Below are experts of layer 5 (counted from 0) of a mixture-of-experts language model. Rows are named router (the router's row for the expert), gate (a neuron's input weights, with its number), up (a neuron's input weights, with its number) and show model dimensions 0-191. Each number is 500 + 50 x the weight over its row's rms, rounded and kept within 0 to 999. Numbers have three digits each.
Before each expert's rows: a language model's description of what the expert responds to; "mostly gets" lists some tokens that are sent to it at least half of the time. This comes from a sample of Wikipedia text that the model never trained on.

# expert 21
What it handles: Sports results, plural endings. Plural and word-final pieces such as s, es, ers, and words like male or women, mostly in athletics, tennis and medal results.
mostly gets: "ers", "up", "ts", "Mar", "es", "s"
router:469551503466562479557479580471507464496580472509452597406482445566552544509514358475546434471518406499508467545407505461464487518432475497432527440517543479522521429510537494374582514550456414580552453561487582502567620502520447450497512529494462482543438608485528477568538522446548606516527456481392522494476549488534551458527558333519484491483469552426513460468508568495505546518466486473366545484499454532451561489614462562483423523504554499486464419509476483564581462415533440537483484448472557483471489570517513434480544494573581472516459529473436469461459482515502511516
gate0:446435550476485496524508551442513502497499514497480502585438588363420489610436563455446592525467439409512553543455480534478503456537466488615415454525469547486600545479474480532455458464473529488522549465482436509508566474500473518545432536513567443550472526470604596503499477506488492432493584453447458523431491453512500466462495494543503476540515540476462514528542525556472510494434503429549524525531456515448560518549526424448523527499498508554493532562336445427521568501565435576469505554402520458477445673481536466573332410521503494453475465496548500490477503533471476413
up0:490413560477466544447440493520474503580577505595503529469547392557553418479476564546599450418584468534458538589531539535467420493454484443537516520567584508496428475576425485538494540600545422449435603504431437440519487577522514496506463475582549471504393446450467526550605476551492538486558518499574487489522443587504457561499492585424491558548472543439403498516503564472482504495605489546461470478380537440517432502429438582482506460460429486487557482462511504499515503536436511498533460443506424588583471454426487553485511580502480481503581497475502513516470428444494504531
gate1:402435506480552469482548554399394462480500526591471556522460545576559429575497525441512512489533542483583532646571459575499451574571425510506520423381541564554543456431516498563490553448512521463532489535471457496530551424444484429502428540522514509514494510512514499505543434479447487553519504487449447565462535506537540505477510403497486500444525597499496438552540449556518556473489445553582578495506532511397492539487520549486467513439473457449496472509488496546489475541448391446432503533413427533453518491428565506504408379555571513417541487538662454526435498488454489538
up1:504494510603535527479454526511439421391493485590456562463457546471496459507462575475439498515531524588497468555495459518545603429548498465503522474447564573468489509483506496522476488551488566505493592502535506472495480435431434502521511546527543512491439454579505486359531439511515473531454576418575463480511492512512494457430522594502467477464571562484479507586496431543508628495470553548530594439558604453462546612390504518493481490475501426429582404571460472468381494537420436447433484566542449555510553418450554489522490418489456574503461571528487464511442443473489531563
gate2:460477384469550496500503504508477501471514532625398556486524546402467516466498533542478485439566491446514566524501484439414533499521476566398447509499466527488512522451511532552569440461519493494554551511515491528522507486534467458602578485513489527507553511509534450532594500592346497479412559535491357542428552481531583613476465514462533472451519522523460561534545585453491471433577462539515575572501497478446416476418542557533467509545460395451574482434486438528465560534508526426467514496473549531513477451500532537484409429565458547601478526561626459600456467473512521489
up2:566428416525574478360610470483608544525461390497493471517480536479435505546552514546502470534463470470573512480436540438469521483553523476443471487528535511468475498400521470484471434515510525418592520463532626404463545517473373527610550458529545539459565422469510549471473563549542549480444478459605509479510539472566498500511478581452577523491523571488454594466460510532595488445445441504417489509534486449473547487474553561496529478476440476434567489458421535449501514610528384632570479567473548558479530478485499542486478559507514471528505501493487428510509447491518520402
gate3:505456508498531416510520618499466477621476459514557497413503515517540559510505541451592324517482509466422499493432415518443516446481587482521508543506529505489497571403662495527553526529449422487424463502566476557592484419464427430490525512357448458503448449541535481507486544505507479562456495471487481513480540492629561455471587404503548544554440465543511515549517490542629543487541500545518463499568507474475502476462489550489416502480493547450496468427485488548497548537504471506518473543495492482459528481371543528489533461493616474433432525438430560507496508526522532404
up3:527525443507516436476520514612522490548412490487547522432437475487500527513437509502640532519424585453468525479578485546559540580473543483481448547482533500565511530457586467573476577566494481540397448514527558447570411515472549446477481550467393562494469449573517442492442477434563502504459438533427522477486538525521549476571533474455612558465399472495467416568513476582646604444519564472536437480535539477501485451519443610487405480535479475367486497429520513487525501488504606520496478507474459479522464476390479489511509503530547510505442374526465538508524517551451521467
gate4:466510517432535487432451497501518507577467494489450462438474452463450605448626430565572484477489496562517413511455583426492581404552509571505433498502454467478507533464433581477432476493496456533474519501595572528494604557547526434477586576435541579621467443593585564467531581401488561476474492505519472490431545578568506551464519570490517460465493549496468521501414470482515455500566563615491554523442487466508476466503490503490418503442428535474507536373541470559446568465431552516491471553520577575415457519494499554474514450495548422458559469507489478470557524518462549541
up4:546449533579489507451528470419494415533536511604517479574473395471418483561447503557475545504473453596620541546535449528527506563531480431507471445576440576549482520505560508547515408477506535472630430473376463430497460446488486483547450430551523470507528543552449529426474555476541518535469433579511493497533459566572476537430478509410516489522543469557541465458560493485450557487461399487478573520452520483458494590414560384543545525574560535529449577513431478387484479507476410592483503439450548462490551536442498516470488432411474515496534501471441404476530478491552501515
gate5:530559587474558456537474502544553528490549466541472473463476467559474444439484491431502502461418479534486375556538513515570450496481483526497497481485575482459530407449531559607472437545455486578474416454470431418565491551475530464523553486530453523537542510466596542482508500485527510444562603480458496452430446536569505521450499487522437574535531334626426582439462487469462465472482416462514529444490510473497437511486424645505499524515546577568467505501529542467508380519412465596545517490545571527497513580501574568513470555400551509487508544565453543536548430477468438524
up5:489475479581461482456493490472445513507526474427543420478436420484471453616625536501406381484498538495471616512529457453482561497567528513528500586572507422464510587501431580464553437417476604479518453493549484477514537581618455453507396416454528518419473492459479494458560460465521448482517451427582545495559609480550491469379566511537589497557554499481551543503508515508472466466424489515550516529516509618524544526541478496534501445417483463494484469510479519404538504512535540465495411524524439472491556573510468452539422453505471483546470551526446609559469486512541429552
gate6:525510501410592592545416514491532500467485518525502492474529563501392515477600487488553559587491490475510444564515529480524526472551516489515532515517492578455557485515441490487559555496495559494524426498545510469497526460521547535468348537565539561545489588570528565572515548520530509477504547438412582535434493463551549513491514427554541536482532502409490469500448472469451483561467458432594569420522493515440427450525417433436514468477491446465444495448544450511510548516500518474439389432431443503449474462549606453569324427449558478530461530564558514603515528389472538546
up6:501500578486539479491533547540568489419463446575518453505427399514503538564508536494465474499469602512527617567493532505440546523557448452560383443491526465467430552518501398434473625569532531465434497480420492475509367538495485574571477451555460485361403520408489479521584554510468490455526533503524454460629545401458556422470471532428495529441519481494428521487592476489519502468425525510477482501550481510529587533385555510512461513472434478515526431427523590539509519503504471573479392504511432523494559451466421445481560519487512498434466519541465518552500508516538541531
gate7:467529447439603414492594534466534540497541503426431513442481530443536522533510547586593558461440536453518475457441482589539468405544428583500396513473477565460486466437546511568539532494512507467568533465457528440519574491481485541440436561507548518577474538519505511597499492475581554594531442497465477493497481531501562483599545472451568547555423585561581521565421520566518478559482529545497516513479487418545477505601489467492472507575607405527463528496502514497430504479457428581491489480444574430549502540340474485558504527472521582504470534518536503545510463551428430405
up7:550481468573336547535500476538469441521387519484520446541467502509470434518448536422513483541429541514612579528487473513548603547486506453546532545525451450501564555505405536483475553471479470530548457519490419515513401549528559474471503465474488466538578436507498510476549497458452458520508479459523579583505569511491491478466430481409423555495490487473447490501646492575391500468515538469567521498633538538458498511437586506472554534509409517584531619478544416529467447534512480417509473530487469451560526482477548470495342450433478492492552470590519476580515523560525540536
gate8:466470465496584431560416505416549467442524502504458524463537458555439528408547433566520483402531444524546490456521535410525400409523410488473565513505417460508515564491449490578498518467481411467525451592556444571521583544605481466525514573484573446472566563503439546555556549554519533512530521495567483505513466518517563507463440333523518513423489523488385459526512554459466566468517460530429502500442510504451535487485504478418477489504576531465455553508539398545493476465560415536538420489459456664400478521484477528459501489491540549445499564496563491496517532492482599529
up8:432512416432525492619498433455511451502522528545414425461542517542459481463531437436410421454530515389553549503519492529576500489507496530438512477480461467365532492497450468511527548492487494556545495556521467474516539494543456437578519504419506412455586536513463511539567569453507528507501519493501514542435526491442492463495476428543528552439497492534507439502535554462516564497410511455485501490523489522440455535610580507460494462538582568462412573663546396429473579457662360516488446514495502516473519475529471498456484505578478565539481622480543472523569560509466485457
gate9:518461464470487541549460582559470409440508531482437520481545501498496578585404470563554382505414448550482491522502503494515551510448431539607497423458499490485524545569404550568561607562481475518479578480551566542615506468460432464489462525438500497445564561543442489516486510509421471524550470419470532496457472602530449516498568444430443504618414478437417490604437467457561496467451453443612488499464508494433528500475520545431454429432472555581477528482477489551496458589435484530508478403477515510486372498509470481453506460569507478590460478504441478472527573545505501491
up9:441580365491594476556497514555547490497534512500456612528573523434534500525459384521499519532477459542517467516483539513530610491512448583473473497554447483520571504474455556519422487501543482581558544495538532588542511558497416434509456530430572478573510489446504407498477474452410490535491570517449504525402510582594519535475576539587440575511449498480548454521578472488449497537482459428545537536505417475458512506512558481602372515433466582570429475454594467434452493489523477428428447437509446553492453474508430487492551489596544460593560540510446483493496509555493447566
gate10:462524530491462441566542385499542492424586397580426500488442459561509540526561348520418539493544436420566515493531454478469504538461528506500426530482543542451468568547446432542449550514548488567613488482514575462518577460435505509600516433592566500487597596577532554572459544428504544481468456421559484593486524404479479481476538540555495476504458580467506545462537448496507494439506480475493478451430439544475492451489427537575491545509482502563578443479462477428449544459475507558493488489452500527461512484521544476485475388605501467489516431492564524556526378423497444501
up10:379584508486491483553586466582553465506574467594416511521466459565461551504509430514398597496509455510515473468437441478474487506532510564569480520492512485488488627588454463502437517564548543514538549579498530512475601544462505519518451438549562540494562585588432482459441459465422568478485560477491530563471554375458563500594567554465461450506411542473616504550461542568560527421492475435467522406497530538493434455546451535489445505529583459582551533552522514467462568466484491517510433443512494511438552493605526441453528471588454478530502492495576446456498462459443500522
gate11:384464446496522445446478408545478475416501525569479510428412493539637532512517492530571437468542543521521402588444643515457505467558509401431518478584439510512563465540572501540526539523460476485421490499484493536554535442550504491530487533436476528581452531577469512511523483528583480549461512482467485460574452518513523503484554485649525482497463504542492486518428532485607487540506494605440435497476436454522450485533497548467578530456520513450553460447470554516423474491494501523511457522477601522499571471516452377412514587490494465427474443420516568532525564551417573395
up11:476507435564497547454487340523506454474423503491481468426374483569602489393547461463507365474512547452509438584511534472515569456578490521418504545601451501583550510536549454549544550563466508463460426512492432453548540526511443486461419545417464472556501544600474536521495523437560459498479508503390502414558425490530545521509470493550445490481449433552450511556468490515540517515543588575489482533415482440523505482471597550466507557520479553529454493428557484529360468448508574502615485566469551442487520451476491423476528498506558498480493438489582526469491545496464546487
gate12:524573560513451566575503464530500472483449547501505596556473446513508452466513579552486567470538490566492423572512514578501470569486478450485589531494509512501486474564446580577541467507486380410531577576513458521487471480429525527558577464542499480527367499433533553517494467520555459456566473520406432544547489421519481585445460520481567484550444584545527557458521388476403489560547480512434567490482513447480568523454415423489503423491616532497513551473445521454517485407501526568498429507519419454538544597477448490544585451491481517514454433522619544494432450444544563470
up12:478431537481454543493461418495460464538341484502484423537488534480551466555455566504461505452565538419528518464553444579569486532563520399629537503451481525489462591480468499460500490539459449476583549439489613560498511521499445496609501429503476504442550412500520504424420450500454534451608465463482535482549547429449499558540427649526563476539503497522502468492472524528390592538417496552473469492498521543498536571536459548453490478509552403439538576540512535474549526480568464494468471548576466501506546489447490498467549508624518473561492493451561538534514496357441518503
gate13:451426562546490553549483485555384441446487468413409546471555528568530468558485470488451425533430433481535451511536554407440474557461418487485511436527483477500573530492452492550517591506508534609555465548482554472539411566387472453484472442484558532515529499532514577514513521514393483551597492508508505499483502494542464507497608530533439450556469580553403562457535517553514451513500509572465485502431493536509555516455475524447408504518533462559513538510368486553453516513535520395471505433475519580499508708531501459524503568426513406480454493512493452517524462460414475537
up13:446523532578500575508492423560372386448468580450444525433540479511513481481578459524486470476545480561576541540446496452483506498502452558502447489441427505472513495551466555545468587563527546605605587491530532475453370555470436434485409431525548517513556438567457496585461442473424469524515515546505498469507512502604452497511497536483477469486515621562550533429516486533457487492477497529471500559538618544477430467496525523509435419547549517481504532513477444562382612485493542448411495508526465462521500512470560496471491514456568497428399384526458445437523482458460563565
gate14:499581494496513426437515445434528412529430503503547494532416556465562463510499541478521587450480536436462581553396561424499542429437471485430448444503469523460461511594583526463454519424478503493459348464553418455485539448533540522490535614454458493492449523564553498501609475499496460489524492479543491535498500532541469488472598478547412501601496508446534547427528470462499526548430504555485569473535537459436495592468485448524483408557514598466411447420440474441462461609532478532632508491475462518448436478496453474550559524501504488411589533550471492544520480562492510597
up14:463607415519588390475598532471549437493516480527486373542402513471481539473551645428442566495437557457522572588471441535591422563534497474563481439491521525557483495477521515490491512511459435492498414487494468432411527450571499521451538607461463436591534472556457434528429471425478466490454449524503471552455564501600524445499432522507464542544462462599470435549452521457427539440391577501470533575564448417519451550509537475507515444552554514437524559599430494452482454522525442507579441480528484456495485433456513550496486533451482505488497518517521490483517541545462536529
gate15:512533470464551544479516522376436511475567462512429466540414557509490479555461525471483513510429569451518491553474448447502585552552531486520428430483472476410492445497423507428478466488619522510572476467546492477515526535479515513627454551479415520467488534561612492425553487459542534506525477547491498466490467557468495475551544456533497503416617509487485551379476479454468530462564464539493534538488441483456596541550488481524407488517482502492499522398438571493543437615609469606444589448444559492404443390531407503496537452478479485472452466443569422523480500563410479455
up15:538552453445526507477489510492464497518625514504506443501464490431490524534403570517490485618471544465560550504509489446544514465529470549425410491486426470392518466460413486443544397566543492483438535520465511490489549498507474519566485535434452439518517492524594445501556550585613584465414566443478498542541417564418578444528548492436434491537533493440514537436467467512471479447530563529476464519448432499543554548510471453582453526614467423522475467380452559469544578483510535599492524417404549480520476439506515593550555462556448487566462505504427415464466456552438482453
gate16:475510520510553508494531528490503502498444407538373519517482468480447480517527438600517558458520535532592501531506450502586576484472420540528557424519525524522513546446607446472492492495502425571479471524544626482517534505457545549543516470525480533577528455513533498474538548387490441464490519476513508548451452596467500475493495448488491487439575517533441522514531471539531560440401461493471577501549520411441486509449498532445503438567498510470452372632429542447517423547558416654567453564486564579646472475403609533523486475554513543480486478533506457561459463504563461504
up16:536381499453482494434546514461398455545537561516579502595505454459565591511501579461583490547525527486501541489553458516436392482558551425506449512491431525491446484547438508474497562423494543531519434446431555450537567542456567532442488583442413423442422544510455499549505534608535571490425369500455512471493497520542401475530483498596572447512484518480420478473501495500446477531601563418471450518475492536589535447558511502482549513444459603550535529386457506555504520541508566436484545500520528440446497481493437489444499511457587462454502512504471579492456494535426511383
gate17:520513528521512486520470543514443439482466531486497450469492368573508565405529542427700508454439486468504472484526431483577505568473526428462525484524586485555489513466623598422556529597489439481426452473439583526573516451466515482537537528476441482513515465520509514517543519434493544466588424424503530478504479470521471522500490535439534534423500541432518451559445558526581512516527474492488551480529491416561461450489451640462423485497473506435516477528482582492467523640460564537470381480485459517448498469423538400454500541495530563501530479483540550579429432503559453556
up17:533465580486497543485588484420507511507507582433609577510529533511461511620551480572444435537561428522398449434510500489447456510424439569358594435489457541472491473571443469454440538439470557496498503545428422470501555518557516532495461538487613572453458463508507607536520443574497435479465512522506487493453561517586461518488491584498430484533461474468480521472590497433486478482460490551568454520465520574461530523424562557575574558387451488440519573470438517569543449456601478498503536411454576533562462523552402477495506455483461518548483487472475557518444547510482533466
gate18:536465482535556446544560578422568470509556514437546438547409385412493543438465589446459587574509493467534580423538530551521424460509477531562587452475490542573577532464514488524496520591484475448544511466469485473403561446501564458490462508493572520444506437490512622478512501436444520450500508555549441474496464427474498459472552526492522460402490475567465477517508621530579472393517542569604518525503437539476460558546517429510502525456538511444443500508425448485514416422470447538501485505487593530404480533438535516539461501420513573501438542475493370527502437568552490444
up18:428467496558516519407467424472533478466576494571413492470513596569537479467482470484524469552540517479469586465518508422505503518561457475509588516585572426597472548494479497511563451515482512442509542494461527503507471433483501481505544520454508411538535499595557439558525519546540431605550427532530470490488600459463457520574552501475521522448487569498402503514481430508576525556479525454494451515482548436525516391480564611470500509490460490486587486461609480423488510472474622401478442479454458548470619479418456422467496493530398450402493521553575607548487486515511544603
gate19:486548466441509524500489494530513468527557458495495554481477507494459490565488496492443518428520527456484485557530530537615601507476518499598463395494483566555485516395464564534528501493464454582471437467539553445583547401464555527516412540600481524476460452401475487517512597434554539513451520488482491475477482408590567401514434499503596522454485498496566514581489503507508460491519504568498539390514446487463445641548487576640369482519500458501464539524477458516521429566550401597505507565500523439558462477524540498570516504502510513529483419531562531492433556429414481592
up19:514440509465518496591463554514525432518543589495471514521494566521443568449519571488496601546539565559414473491473480504453512475449454426553476434512536527489462509467590457392596561542522550552504459398542557510518434537476484524453488512522450495503527527501503521431551568408532588419384493502534463507546476544590461438428499580551450518576498473467458608551479521464590520568522482420474522479538517370483576531507525466434566499442453497511588404433365466467582446520425523517463551542488540487590514464432499573582419504466465503477495439454538491550557534493488484520
gate20:530456468540527550511437486499512591521479558479471522535471601533477459537567494405470512401527558463493555484545539515512484593486468512617454406487534527522459482386491454392591538504536424488544541482483542468543630454492469420502413509501503497515530467498502458437504437355523507572463534516394515533474421524526483359456512449545472530502401503430528450574463498464518549529481509523504534439530505393445479543553547569602423535554514468535469509487508495436563561527629434442492535483467487489505508474448534438468587559528478536506472511531505537428492407443504451591
up20:439490518581466528500435543511602496519430585432508511456460529473548506476534535523495534443500534567523524480521511435562557374538542494548525604597493542501547427509487426437598494459467476482550467517575512518549495499538486495453428587483456501456518498490479538478523589496517493446409579559554504524502506552525493483469470579463502501523541483447446509591526502504618496557450548542494542466601473540522427594512534465514420433486489461494454568422433349540453500577478422452486520410565477503531538501505528477477524409435389471513507515474468403505657593439485483566
gate21:436499536498561391577526541500526464508510507527429533370432586525550499486500384437583445436475452441440464466541492460508564546470448496470536538487501501580499546499470503548507595497491497487573571486505553599543487562436471509593451461431521467458570520519481512496435542446564465559535438545512464474428442535497550564495517481518505476418488544506507510514500518501518647520515516557531594393587507436456484448552516497416380511548522467561511540445529498561368575518441515586523491546398608498402494455551447483492542420545458491456489460476571444483547457490475505519
up21:447543415537481583485516521510468562567539512536518544587515521365439454474504558612481604529561566503504468480477446478522482415540456564449590506439505521493516431500432458515546462429464546535486447514411490413430432493584467468421496585466564482577528426493576480562508412579465487558612539446558429416460543362532495519462474532471442528522569545559498558463524427485474490566534513466435552529482492540517580525492567535608520436527519479437429494496499613453487491510536443463469513453595421504531513521525541475507483568497476568540436497490539564533446462521492526475
gate22:551625467428501381507433486510478426505565500538594554407559456527476452489537431494559458382441389488519479508546543487485530525519431554546567477585482497460531532508398549484627478384460487471542527537605550559460484433528505526519485508483486480517473548497477480599500507441512517511504515437537483522465574477510489488487477454573444506543442587500412466498535514461446457539484523617434512502453469505419468517516511561601524573581565513539406544407531544463473554487500486495522544500401451503605479628481509479519492581502504489560484482457542509429567433484418488524
up22:453460559597398572558517539462511598551498556503426512586606489448503600514493496599515505540472529541341439471492473542496376363458519478501424496487495524509477429505570424480445436584560473512497463538457449425511467532622509416481532478529570449521527526554522513501528437557590437433512549596481419451521522499481479470497554600511557564523556448460560553487540458517599492476544521403539491530494474518541546470420421501492508461546495507537519501526514474548523562513436588474471466460551491467505486463522553436485504486571518478416460438502472481538457497458560564435
gate23:454461501416546473402521514528541455484593499521529551483472481447491477387547484557526470523544413555521519581586491432487576487436435641525433476462510469498501530456476405514498551480411482514474589500498512467526500530434463540491565429488536522457489496553577515501561507600565468535553475555530495524587511529401456587480482554581494476394525498420457465475394474577483430459441483556558414562458532511426472454546551524392535415492528504516468539597551514527506556458454565526523431529531485433464477530474495500480426464525488403414429465457536585500550433494478493404
up23:452517465409557448561517483516463565449469520508527416605484494501420517504453443540460533522550479550482493519537476477500487525488443652566451525381458496467522545490467448481501543583413484522493492509461474485461534564535514509410540479423579608509587508602524507472486441538487390480436530499518498547581465488553477549564541527535506573452487480459549515565469517502446489436498474394479489597555568474511448355626439591448542481551535514513499575442505428569504564552523456489587479483548507483488471445519465475501547604485616443512420465470458451552538538572497523472
gate24:497512411536475581501613487523441513504523502429439493440494483625540465398423507524485504535503468475532432466497502523498488534464476548407569582556467492605531476549597614584568503590432541515460478581486518471495562512454623589513424533432539500604470449579428505477484395506542439436458449471551447504514442519462547467547508399482520583511454597508487493487544555496516469451509480554479538495507466455489423466562481514531572436475519507448488463546529471572547446499531563519517483464560549397409498405508485574492507484481410509447523497485416435542465508524518571428
up24:530505488535546487522392453502542519588565459436471533462586394424575505495532430491471511434627498534535490581442540544530437545455601557482514431496486467505433528502506419522553483508514509501456565515540516493555449516468488533574541416526569526639484512602487419562455451451509555535502473593493434479485409501492547471543585512528527513473570457505504568463388519539557501437516467503485532476435501551520457511515504503601518602563466413492478557509562541458527561425533576488377549570502544519514530532467512417485474456478438432495506477428510550421474548405399479483
gate25:584419543499558503467578549490488440538464461529476445419466335516559524508489544568448418494450416487538520505459502508480457518536577482484534518484565469485507504529446465533481619563531499447490521395450445521506439551491576516472483561493514485501480511601540455515513498492471610506484490483415503454622464516486559488523504499521495485506508476464470504492518515485599529601512437551417453509505491575455391521423564569433519467407493479543473456508478616418515557513448529554486387507483496549514556664480527538468519453498569512519588551587505433493503393497482516392
up25:461525403473540489434512456463395563440495608515490538496559530430372511487496474594565469557481547506523543603442558506455534478506548534519604505559470512534479513433467469470417551556543564568528554471538485471547572537519484506469453458506506548541517578553626552476474483575555392480486466515490514541425457475508414468538576438524493465531528566481528554563483480560484507497607494538560435448476501410510416520483513358429551477470445513512442455451387463468538439493552528525479536538540470567431463552515416421550470438471512554446462440524418525503510520492497576416
gate26:459525489519488481524439520491506498443480531511466514417431500482494523491459475457536450497527592503483544467472395471497506515475541506520413496531522535607525531467549569476523501566554503564495548454576473435506565466477480461559445543414398522593497523436506510523468405434573443525596624532432423428530485525430545431568504512567529546454518540479583485586542513517527560525495507493514413472457525483464478517534333580564574555537527551425475501494429506469639575481610578501439538539489547361444386514496478503474480519498560521455480486574456473505496529461484420489
up26:309436464460548418522469504458441539454553449501461551459500564421511496538487541462472471518491502487602436519499467500542588541511452463509488473501443556514619518484553568516474461490536555522513545526530500442490551545531478484516417550581479435389523530534551509518458550501535467483507506456492513492451516558462508396579483476490433552510500611468499518562534499517569449414443450474603420514451515542460502528520452406372627521462437542504459559480479594478502471545522538551498496507594409495484474550590525485464559433550465489515451489482474422504453624369500482492
gate27:521530414513484529528505524540454428459494500477487489452492494448479393469484553551496515480476397469472501477487501451519571440493475571455473537482501421529483517545546483575499574535444534512534444510480477510565489447607570464534496553515482548529364511481453542536613501547543569465499539463471545439601572341590546446560528450584511514397444533519490433437519540544518493419428443505464516503448529501510493561553479585566429450447472528446461541388490482494519504496468411506606559517463605530453569495476561417503545536557425534496427567499574555545564538553492430430
up27:535552456495471496446537505517503490439425507551429468422538531379396409519503556448535480482506387406472533478462497425477521376549495609459504567524475445503484497477491500557548613498419548534510487499479513504545536419619533511520474484416528452572411500508459517479537465523528542443527552515389488447539586380527453458537502469554508489455529476542463478457511566547502419468540511551497500520388603524542490450481490473574469427533504506471468602447489513550560531466459502471598547551539577532459577393457539477528525486493456532541423589494478563498521570480507456399
gate28:420507483440643502415514508498547523534497532529429415517523597553521499533553472551583513544460414451530444468538479541426524524454467586482509480535518493536482501457406461425475501402543510493563433550499494484509504498556525516537354518478553477465563557541458452552494457543488477486581475445526628529523500577436491380412490430554406466528526497537592465466462556509418493413407506460523505493545515480497412498624405466460449457489640465497424587548501435512536481505512478586538516492471507466486561471512518490512506500518499508519444461607514466545531548555432446514
up28:529512467585478445499557473487437491464398534456609522395451527509507445500557571538483543449490529472452501623518518510510505616565507471550385546505502608468506476499479473501460476616494495467415533513493563415477490449472592556518523530432438506570464457441503517496449476386542545500519558422445416473470512481459521538496463435441569535477547535546398443495457552559517525590602465434524541473476507513620491491502540508513488443422526472490545431419557456532452441488410461465484519575569482424502533545442468485499478508464401596446541551511512580479483452467492590540
gate29:493540408401550445479578572397486475431487381632401508529450497521533531506617496509498580531553517447519489513484532509480522555516472463493552414390495562492518522466429489478585596576475530462588493568519513518466540542467473441492524472492514542492446516458454556544510530470465568508481505444476395500553556570514446513491519492539486512514498635467516478486544518552457545532429508468448496432413519513432455510607416490445529445513594472433471566481514478478565491490467416528551452554540536402492540559485493534450536430564610441452447474553545528537523551427398463498
up29:574467542509396629482509461604531459558457596471478492512488487549468494453534566532506588451473443536484432472433506503442533468450485527429399482547527536502490397394526455471442480398534475506461570601481521457535482417486472525488594542511496499615513482454554445545591468579584530445411518534508469494425488491485486415504479542504514494440510500469597473533526460463630539493418552485565511526524541509572551517454536483443466561504467551577509466459409615446419523527499477455549542378478505550494477501544485435455508519513443505507553544489457467443466486516547499377
gate30:473455538445595484547468475430480529515536466506553506385492510442600573478466540487456413538420490405524430432566513567495463513487516558524396509436467482526442486444519504494534576500498483468474499558441386571502506573539586597491477490457479583530437483470589552599574489545539539418553497494492526544438476564475517504581515520406492556502511505527451516463499533545533434524508427469392523485496568577414514463573531465454489409487426549513499496444397477618627526537504459516490505425514536496498410530522511514530469475482499513466453509534438539576513378488604509449
up30:540522425519536478473523563600436450475524528493542534540505444515453454444516500435514422481551565558491503480479447397481526497474450394479524483517567555473517485478523493517554398445414538479509521586503521439463467435446503493494506486497521421506537607450406520488506508491488472515580490399466467482599538459501465513442462569612443514524518498512578487549587489533485545548539574442572483387449544469621512530394451460537558554517595492514479471560514585425432547417449526483560430567511507514518567611549572437575478488517508583545469470528473486457487622454442444468
gate31:492456459550476393510553545503461455508476418532565556553483524561426482481533519573559538504551477444510523459535580527466484544533462466510567512519477538421601478437517521518608507467458487503514474575413469434529487478582483467424481555516526526456546475612567583502585544457466531387407479450458525473502520548573548497539458604494476594477449482516488496545511421474510464490585447540524518539535584570477519523429521361571580416510492496450510534567568414468550458554491469475418493545489584414455508471475543495501467473460525499504447620528513528517528508347488447424
up31:386472474565477474497484433503591506489570451498439426555501462526482442525490484474465481541447550444566523486486558509527513466527489559478562550501443552502507583433504530543517423559511459442439600578493405469513467414498545461468486558540469502498463433471478546411520553466449483466473538515579492481568493411443470518528492537455488630421477552485517500489522503534499527436441464436512479500532470483509420563611550449579531449598399432488574550564581407594583598507476477531527485579510508546431387438431488503498552574509410522484507529479591538506462416440587494481